From a checkpoint of a small mixture-of-experts model trained on Wikipedia.
Size: 12 layers, vocabulary 2048, 36.2M parameters.
Experts: 256 experts in each of 11 layers, 32 bilinear neurons an expert, 6 picks a token, a softmax router.
Training: a variant of SOAP for the experts, 636M tokens, 4852 steps.
Below are experts of layer 4 (counted from 0) of a mixture-of-experts language model. Rows are named gate (a neuron's input weights, with its number), up (a neuron's input weights, with its number) and show model dimensions 0-127. Each number is 50 + 15 x the weight over its row's rms, rounded and kept within 0 to 99.
Before each expert's rows: a language model's description of what the expert responds to. This comes from a sample of Wikipedia text that the model never trained on.

# expert 54
The dash or colon after Website in infoboxes, plus spaces, plural s, and table bars after field labels.
gate0:56 32 43 38 75 33 51 64 70 58 39 37 57 52 44 31 55 34 44 26 34 39 74 40 66 48 30 32 36 55 53 62 47 43 62 82 42 57 31 44 50 26 43 65 90 59 60 52 38 47 64 24 64 80 39 48 53 65 44 32 41 51 41 30 57 53 40 35 47 67 43 40 23 55 66 46 29 46 77 51 66 29 62 55 45 65 61 29 58 31 43 47 51 64 66 37 37 35 32 73 45 44 29 43 69 43 62 10 61 63 31 56 34 51 59 45 87 60 58 80 47 54 58 81 53 48 57 31
up0:47 64 50 64 48 30 57 71 43 29 70 57 44 67 48 51 45 70 52 52 59 66 40 58 82 63 20 56 52 40 61 61 37 55 51 53 44 48 54 38 38 73 40 66 03 50 69 38 55 52 58 70 50 59 64 48 41 86 48 19 54 25 52 27 53 37 33 36 61 46 61 55 55 47 39 41 53 42 14 83 27 59 54 40 40 16 51 48 63 38 34 58 50 47 57 71 47 69 62 41 24 48 42 16 56 69 48 68 57 59 53 60 67 51 42 37 71 37 41 30 57 23 46 39 41 57 19 76

# expert 21
Inner word pieces "or" and "er" inside names and words (Zam-or-a, G-or-ato, J-er-ry), plus pronouns he, she, who and country names.
gate0:72 68 51 59 35 33 56 68 55 30 26 54 57 11 37 56 82 65 78 22 43 29 30 45 34 36 19 34 60 49 31 28 78 66 52 54 36 42 23 37 57 50 46 57 35 46 37 65 49 48 45 57 85 58 27 55 32 43 50 68 28 53 48 43 71 48 62 44 48 62 46 42 31 52 57 48 46 16 55 13 50 65 48 43 50 35 55 45 25 70 32 45 57 51 42 45 61 20 53 72 52 40 53 41 40 65 38 23 41 59 29 51 35 49 45 26 57 46 53 46 62 33 21 53 43 54 49 59
up0:61 76 20 48 87 62 69 60 72 41 46 43 46 40 56 57 49 45 49 56 53 48 50 40 54 57 92 76 51 72 55 68 37 36 53 66 64 52 31 53 32 60 45 39 60 49 73 57 19 70 64 65 47 42 35 47 74 68 85 37 62 63 43 49 21 23 56 64 58 48 60 59 64 64 41 33 55 68 58 41 40 41 41 29 70 40 36 79 33 26 67 68 62 52 62 35 59 61 52 58 67 27 73 37 45 34 33 62 55 15 47 57 44 45 58 42 77 42 52 42 28 41 61 60 61 56 60 59

# expert 59
Mid-word pieces or, er, il, tor after consonants, such as tum-or, rhe-tor-ic, num-er-ous, grandch-il-dren, plus author and director.
gate0:62 62 34 35 44 62 68 68 47 27 28 49 70 52 47 56 67 46 56 70 44 52 67 49 66 54 51 46 77 48 35 37 59 33 69 27 50 70 41 66 50 48 36 49 40 45 57 48 32 67 54 61 52 63 50 73 61 89 55 53 45 39 25 57 68 50 30 18 36 54 54 50 57 53 54 73 49 41 65 42 32 67 45 56 40 21 49 67 78 56 66 57 44 72 34 84 56 35 76 33 44 47 53 73 57 44 45 32 30 74 38 70 33 73 25 71 52 64 27 65 16 35 49 25 66 54 46 63
up0:64 35 56 36 51 31 47 67 56 66 51 67 56 57 55 70 71 62 32 74 64 37 61 43 32 76 49 45 42 43 43 53 42 53 24 73 60 55 62 30 43 37 45 47 51 66 28 56 65 54 38 57 55 61 62 69 72 67 40 35 57 38 64 39 53 35 27 51 38 36 54 70 66 42 67 62 64 82 57 30 49 64 65 49 29 44 50 32 15 58 59 49 47 21 39 58 51 45 75 36 39 61 48 36 20 67 48 59 45 44 16 33 53 64 54 57 28 52 60 48 46 58 40 59 99 84 52 23

# expert 47
The piece ic in significant and significance, plus function words the, her, his, both, such and nouns like place, term.
gate0:24 29 48 53 34 32 46 70 99 40 19 50 59 73 52 44 55 60 71 47 87 51 64 34 55 50 57 54 42 49 65 26 54 18 48 45 57 51 58 58 56 61 60 33 37 52 43 46 70 69 37 53 66 64 52 49 57 21 53 51 19 54 59 84 39 45 49 68 45 73 71 33 44 44 44 61 62 17 46 56 49 36 24 30 66 44 34 81 59 31 39 49 53 64 25 53 63 57 64 50 49 57 65 52 44 52 46 49 50 47 34 58 43 69 56 40 14 54 52 53 27 42 56 70 37 54 19 59
up0:19 44 66 74 44 44 21 63 54 64 22 31 29 30 77 44 54 51 71 57 70 73 49 32 33 40 30 52 56 63 44 55 49 51 55 39 58 51 60 71 52 36 60 38 31 50 33 50 67 44 54 45 64 71 84 83 43 65 43 29 50 64 64 55 48 47 14 21 59 74 61 18 58 54 54 48 43 45 56 64 23 10 62 70 61 71 36 50 49 38 34 62 69 49 46 36 66 43 73 63 60 66 45 74 43 56 45 78 50 48 44 50 56 44 50 39 56 33 43 62 28 36 50 55 41 46 29 47

# expert 42
Standalone space tokens between words, mainly after adjectives, prepositions, or column headers, as in Peak position, pop rock.
gate0:32 57 34 33 21 45 45 45 57 50 54 56 42 47 26 41 30 59 71 22 33 40 36 46 44 67 50 43 66 57 49 48 63 40 50 28 66 66 35 54 46 53 53 17 53 36 67 62 72 65 47 50 42 47 50 47 54 48 49 46 41 39 55 96 63 40 29 35 50 64 53 57 16 37 54 62 49 34 41 31 28 35 41 36 39 64 89 48 94 56 39 93 38 75 35 78 61 62 27 48 54 43 44 44 69 67 42 55 49 58 40 46 49 60 42 69 58 39 33 35 33 27 51 31 71 60 53 51
up0:68 29 35 66 62 41 43 63 73 55 45 58 52 57 24 50 38 60 45 62 59 38 72 66 21 26 67 71 49 45 41 48 69 47 47 39 27 38 72 50 70 60 39 61 47 39 33 58 37 56 47 49 61 52 46 53 69 35 68 67 58 71 44 50 76 62 45 49 54 37 51 68 46 63 66 64 52 52 46 38 64 31 63 81 55 27 52 21 41 46 65 43 93 43 41 34 35 32 28 54 34 53 47 82 25 84 70 61 42 49 60 52 53 24 53 19 26 53 38 48 76 24 41 46 45 50 66 41

# expert 14
The middle piece il in words like retail, available and sailing, plus year-range pieces like –19 and words like early, West, East and Great.
gate6:51 52 60 45 32 59 64 42 38 52 40 57 39 35 38 75 49 53 58 38 43 46 43 52 59 43 54 55 56 49 51 35 48 50 48 61 84 40 34 60 31 34 60 47 64 25 46 86 54 32 69 57 07 42 79 39 45 24 57 52 34 82 72 36 63 32 55 48 49 18 43 32 64 59 44 56 29 48 69 62 34 58 70 50 39 38 39 43 48 72 78 31 36 49 51 54 60 53 63 74 63 73 52 71 45 49 66 49 60 52 10 28 45 54 66 40 73 41 59 41 26 59 60 62 58 72 82 26
up6:56 27 59 49 89 20 55 45 69 77 58 55 55 42 39 51 35 74 41 44 59 44 67 65 52 44 40 33 54 58 61 49 70 62 79 49 28 25 50 31 48 41 58 45 47 45 55 67 57 29 65 47 52 50 45 43 21 59 45 59 50 45 27 58 83 31 37 43 47 37 60 61 55 36 71 70 51 64 44 67 36 49 30 73 47 51 31 41 49 66 21 48 40 48 29 57 80 59 37 38 76 28 52 62 32 46 50 65 54 80 51 30 49 67 64 79 28 59 53 54 90 63 36 58 78 48 39 53

# expert 29
The ed in Sweden or Swedish, plus measurement and topic words like km, metres, m, years, music, work, football.
gate0:57 58 24 69 22 34 55 61 41 42 14 36 70 56 62 66 25 51 60 54 60 65 50 29 62 58 52 57 55 74 39 66 44 87 35 38 55 65 60 54 30 47 64 37 45 96 60 36 58 57 48 75 53 40 62 41 41 59 44 32 63 42 69 63 41 57 68 53 33 40 56 56 38 50 58 92 69 44 33 44 61 66 44 28 48 67 32 45 55 54 45 49 80 55 19 41 52 48 40 24 47 35 54 47 31 47 47 38 51 40 53 55 85 32 70 42 48 43 15 59 75 57 51 45 26 58 56 47
up0:57 42 60 37 53 47 39 22 28 58 40 53 33 44 33 37 50 65 62 63 51 80 67 68 63 33 59 57 37 58 64 83 71 89 71 48 49 33 89 34 28 32 56 42 49 70 42 38 28 78 58 36 34 66 43 38 50 39 32 57 76 50 69 70 40 59 65 57 59 61 61 49 34 38 34 55 64 75 38 49 44 25 45 62 38 73 68 26 58 41 48 51 52 50 45 54 46 60 74 42 31 62 47 34 46 52 52 65 77 57 35 20 69 41 60 74 64 64 43 57 54 31 44 35 59 43 22 45

# expert 51
Counting words two, three, four, six, several in sports and season contexts, plus second parts of names like New York, Second World War.
gate0:41 20 34 31 65 57 40 54 15 80 59 35 51 55 64 41 69 44 09 65 78 56 59 36 48 32 39 76 74 65 35 53 44 43 52 65 43 29 41 47 21 58 46 71 50 52 52 43 56 48 47 38 41 44 53 41 29 61 62 57 82 62 48 40 40 26 36 60 56 61 68 28 39 64 74 37 52 51 40 43 64 41 62 34 53 76 53 45 64 80 62 58 60 75 46 48 36 44 54 44 72 38 31 40 65 31 35 43 38 31 54 70 60 55 64 76 75 42 64 73 57 55 35 56 48 50 60 81
up0:53 55 57 64 68 53 43 63 45 52 79 60 36 86 60 09 47 55 50 57 37 50 66 63 53 11 61 50 71 47 31 26 53 40 41 67 65 42 59 44 42 53 42 38 32 59 10 59 59 45 63 56 38 63 47 50 48 52 64 30 55 62 51 48 62 44 41 63 53 37 44 49 42 43 54 46 63 40 61 92 49 55 63 54 52 28 34 65 52 27 46 66 60 67 51 63 39 56 36 61 55 48 47 46 40 63 72 34 56 53 51 17 68 04 45 46 57 58 23 77 73 75 59 77 52 37 56 17

# expert 38
Verb endings ed, d, ated and ing on past participles such as unexecuted, believed and abbreviated, plus ordinals like first and second and recent years.
gate6:60 60 53 42 49 69 69 49 55 41 43 60 42 42 45 62 43 36 35 26 54 69 40 71 65 19 72 22 72 64 68 64 56 60 37 55 53 29 47 78 46 48 42 59 66 41 68 47 57 47 53 31 44 42 47 31 50 31 64 55 61 29 67 47 38 63 46 71 65 51 38 32 63 34 64 56 65 51 40 23 37 67 68 49 32 78 32 63 28 65 94 60 53 62 51 57 60 43 66 56 46 40 55 62 54 38 37 76 52 07 57 60 54 44 72 43 19 58 62 56 30 70 66 62 55 91 52 57
up6:61 49 63 69 50 43 48 54 47 41 72 48 54 69 39 45 61 38 52 55 43 55 43 76 48 53 56 68 75 22 43 25 50 60 57 57 24 60 75 46 41 70 39 48 76 45 40 59 42 51 50 25 73 43 55 58 15 62 37 66 65 53 37 68 48 35 60 26 56 60 40 53 52 19 61 64 38 32 21 57 52 38 41 51 13 42 64 35 54 58 40 17 49 44 40 25 51 54 56 65 40 58 40 65 64 38 37 59 45 99 46 46 08 71 46 45 71 45 39 22 74 54 42 45 58 35 48 41

# expert 43
Geography pieces: the "re" in South Korea, degree signs, km, Sea, State, Church, time zone, plus prefixes like pre and se.
gate0:26 49 69 66 56 40 56 36 48 43 41 75 55 67 56 35 60 44 46 56 68 32 58 34 45 78 38 32 68 48 65 47 46 61 34 26 50 61 61 66 69 37 38 74 45 34 44 53 52 58 30 60 83 54 36 59 38 45 48 54 40 34 67 52 43 72 67 66 14 51 57 45 48 41 44 54 65 42 72 41 58 65 49 30 26 54 50 91 39 44 48 71 67 41 49 60 35 46 60 53 32 29 44 36 52 52 77 82 38 51 33 44 65 78 54 48 57 49 46 21 20 34 53 59 44 57 05 23
up0:37 79 59 69 56 71 79 57 41 57 51 63 26 54 54 68 38 51 36 46 31 53 58 70 74 47 23 83 44 57 23 51 51 41 70 56 58 43 68 33 54 80 66 61 61 75 72 45 49 42 38 59 46 69 47 49 71 38 54 28 54 42 62 23 71 80 43 33 64 20 40 53 55 28 47 45 56 58 64 13 48 33 46 50 50 37 35 57 37 86 62 35 58 38 54 34 35 68 62 28 44 66 54 51 61 33 42 43 53 31 43 32 24 31 61 29 41 53 46 52 41 49 37 70 48 64 62 68

# expert 33
Second pieces of split words like ur, er, ist, x (to-ur-nament, L-ist, appro-x-imately), plus table pipes, "comp", "all", "Species".
gate0:54 47 48 50 54 87 48 36 37 58 67 64 25 44 41 50 55 34 31 59 47 42 32 74 47 48 37 49 45 58 63 53 36 20 41 59 50 53 20 49 85 40 57 44 67 63 73 41 65 27 53 14 33 61 71 40 54 42 66 48 72 30 70 35 32 27 65 62 39 71 43 19 61 53 38 49 49 71 73 75 86 33 57 44 49 37 68 19 62 54 44 50 73 35 65 59 57 33 50 52 43 44 34 46 39 47 70 32 46 25 60 46 49 35 65 53 50 31 59 63 56 77 32 59 34 55 57 61
up0:39 46 41 71 52 33 68 63 48 71 77 73 44 50 30 45 00 80 52 48 61 63 43 44 42 53 81 78 62 51 21 50 59 48 61 46 45 63 40 54 50 35 55 29 46 59 59 72 55 34 32 46 53 55 51 39 45 52 34 38 41 58 67 23 80 95 71 44 44 51 76 29 57 60 52 53 50 67 51 54 48 43 37 41 52 53 48 46 44 15 43 30 88 45 47 49 40 53 47 60 32 48 61 49 68 41 44 56 40 52 57 37 37 37 50 20 41 41 59 44 51 34 45 75 62 34 74 34

# expert 56
The words the and The, plus name-middle pieces such as age in Babbage, ver in Governor and se in Those, and lo or Lo.
gate0:46 55 73 77 46 45 31 34 50 43 57 22 82 73 40 31 42 55 50 51 57 45 55 46 45 38 70 46 25 18 48 95 55 44 41 45 37 61 46 41 39 28 69 49 80 46 57 40 67 43 62 26 41 61 52 13 32 59 53 53 31 61 21 35 44 28 63 50 52 63 72 43 61 55 52 60 41 61 35 61 63 48 39 54 41 46 31 48 55 47 39 45 36 62 44 42 39 99 41 66 35 67 73 41 61 78 32 36 42 50 54 43 45 48 16 45 40 52 43 58 28 49 54 53 72 47 41 71
up0:53 61 65 33 52 27 57 50 59 66 76 65 26 65 68 39 76 54 55 29 53 78 53 51 65 53 58 74 67 56 60 03 36 56 47 42 43 49 42 36 33 29 48 46 41 52 57 69 17 54 53 71 51 56 43 55 72 38 14 52 77 49 49 55 58 74 48 24 30 41 64 73 13 68 63 42 40 36 55 70 45 62 36 46 24 43 51 31 42 36 36 46 73 62 60 62 69 22 43 63 36 24 36 77 49 36 37 50 44 69 60 40 50 55 58 48 71 53 34 43 55 51 48 46 39 34 47 44

# expert 45
The word "the" or "The" after prepositions like of, in, to, and at sentence starts ("University of the Arts").
gate0:39 72 38 60 39 66 41 19 40 44 66 57 18 52 77 43 33 53 63 39 44 60 33 38 76 56 53 46 45 38 48 77 46 47 50 58 37 42 61 42 48 65 53 23 41 47 41 50 20 99 74 58 45 57 66 53 60 57 59 44 35 51 53 45 16 46 49 19 68 55 51 51 51 46 42 64 50 50 07 57 42 23 55 55 40 50 57 38 39 43 24 37 41 61 68 51 41 55 60 89 61 44 55 37 71 58 15 35 68 46 79 44 51 42 41 72 73 55 37 63 62 49 58 49 59 48 70 61
up0:36 41 39 39 44 54 34 25 22 33 41 43 48 35 44 51 41 22 71 36 45 48 14 35 49 42 42 40 35 42 56 45 63 47 61 50 35 28 54 51 56 75 30 17 36 64 55 41 50 81 47 40 37 50 50 53 74 55 76 56 24 46 34 34 62 40 44 51 64 55 31 48 33 54 51 69 36 57 13 60 47 37 49 52 27 69 40 69 30 62 45 41 51 71 53 52 46 51 29 64 51 54 46 72 53 42 26 65 43 33 68 50 47 26 06 62 58 46 22 72 70 42 40 56 73 54 52 80

# expert 17
Separators and numbers in statistics tables and semicolon number lists, such as |, ;, 0, %, −, e.g. 860; 610 or 42.51 | +18.06.
gate0:53 27 74 31 44 61 68 41 62 50 63 36 44 29 42 53 47 39 77 45 41 44 43 54 51 67 92 51 51 56 53 54 41 37 52 51 57 22 50 54 53 63 53 64 26 57 64 65 72 34 54 44 54 50 80 53 53 64 28 22 42 38 80 30 41 86 52 73 52 77 63 36 62 67 56 20 39 40 40 23 19 33 62 24 72 61 55 54 44 49 38 48 34 38 35 33 73 31 49 49 62 40 50 68 23 57 66 38 53 42 64 72 37 30 64 48 26 51 65 53 39 48 64 50 66 41 44 31
up0:66 56 25 65 56 41 16 58 46 47 54 75 48 55 58 35 57 78 35 43 60 46 61 57 45 13 29 66 52 59 37 57 59 38 52 50 36 67 51 26 56 46 50 53 54 42 42 13 62 61 62 63 54 59 27 64 54 54 69 71 54 77 37 60 66 43 76 21 50 25 35 62 45 45 34 64 41 66 51 73 67 66 51 62 40 25 50 44 53 36 41 65 54 45 76 35 18 60 72 73 42 39 44 28 64 58 27 59 47 51 27 46 55 99 45 63 62 63 48 34 55 38 54 58 42 55 48 62

# expert 53
Ordinal and sequence words like first, second, final, last, end, continu, plus st in headstock and whilst.
gate0:45 28 72 21 57 46 33 67 35 49 67 63 22 31 52 46 45 42 69 52 30 31 16 48 34 36 23 73 46 59 45 23 23 71 46 58 57 44 37 50 27 62 44 54 48 35 44 79 63 61 48 49 60 43 52 49 62 50 53 14 48 44 58 44 45 68 19 53 79 44 42 59 55 48 06 18 60 33 24 53 59 17 59 39 42 60 63 72 47 37 59 57 53 27 49 58 53 34 40 63 50 83 32 56 34 48 65 60 41 49 41 57 63 47 54 43 47 54 76 41 69 45 37 56 44 61 53 42
up0:41 16 54 24 47 42 40 33 66 40 44 49 34 41 86 75 20 23 59 22 40 55 21 57 55 59 16 60 43 77 67 26 33 58 45 42 49 50 36 60 13 56 38 34 45 04 55 55 60 39 37 40 59 20 59 38 37 43 42 36 40 47 73 51 40 39 61 54 31 77 67 47 49 53 58 53 64 60 39 38 57 61 46 46 43 40 53 64 38 39 22 76 47 66 36 53 65 52 56 55 42 73 51 63 45 54 56 84 39 34 40 49 45 58 71 52 45 46 61 28 52 42 33 39 38 51 53 41

# expert 34
Second syllables of surnames and names after short starts like Ha, Ga, Ne (Ha-us-chka, Ga-us-bert, Ha-y-ter), plus y, en, ur.
gate0:55 45 40 41 47 47 52 71 53 30 46 59 27 58 65 48 47 55 41 61 31 45 55 43 34 42 57 38 47 56 47 73 66 53 41 48 58 58 33 61 54 39 34 65 50 52 50 38 74 43 44 45 49 61 03 36 55 79 51 60 35 38 64 67 63 69 57 59 64 45 27 60 56 54 56 62 41 53 14 25 27 73 46 46 74 43 85 60 43 35 37 75 53 24 23 34 41 27 48 12 61 28 60 40 42 45 89 59 54 32 30 57 37 52 31 46 67 58 56 66 45 33 65 38 50 56 69 82
up0:62 29 52 33 56 40 29 53 41 45 45 60 59 26 46 52 47 41 30 47 65 16 99 57 26 48 60 33 49 59 60 68 74 53 38 34 62 41 29 37 48 53 28 59 36 80 50 29 53 43 69 39 65 52 40 28 63 63 53 79 35 40 63 51 47 53 67 57 86 66 45 60 78 62 50 45 49 58 50 49 43 65 38 50 71 40 77 34 32 50 41 72 63 48 16 47 59 23 61 29 51 63 51 49 48 59 88 51 30 39 41 55 38 55 48 70 45 53 38 47 45 62 42 33 37 50 45 56

# expert 46
Inner pieces after short starts like ri, vi, pri, Jo (revi-v-ing, fri-end-ly, pri-son, Ju-dge), including -tten, -dge, -ctor.
gate0:35 49 70 59 59 47 38 45 26 45 60 22 74 40 31 50 24 53 73 49 45 57 43 43 44 61 37 45 49 62 50 61 80 38 46 56 38 51 41 62 49 55 41 41 79 40 53 81 56 44 72 19 45 31 40 42 46 64 49 67 38 61 36 30 41 32 40 47 32 38 53 35 46 34 34 67 48 52 57 46 36 46 59 52 41 54 46 27 67 70 45 55 96 72 57 45 50 64 31 63 60 47 76 59 29 30 34 33 68 47 55 28 47 38 11 39 29 23 20 48 80 50 73 47 53 50 56 26
up0:36 26 41 28 33 29 15 34 82 51 39 49 29 41 31 48 47 56 54 45 49 33 50 29 45 58 21 41 59 61 63 44 75 38 40 66 42 55 40 34 37 51 53 36 56 51 66 38 48 64 81 52 54 56 66 61 45 68 54 57 39 67 67 71 18 35 59 43 49 52 63 55 19 65 60 65 66 49 56 62 54 38 56 42 37 39 51 13 75 26 44 53 55 37 71 20 63 55 69 49 69 61 49 47 38 37 72 41 42 68 44 59 69 64 42 56 41 47 32 35 96 57 68 63 43 23 49 44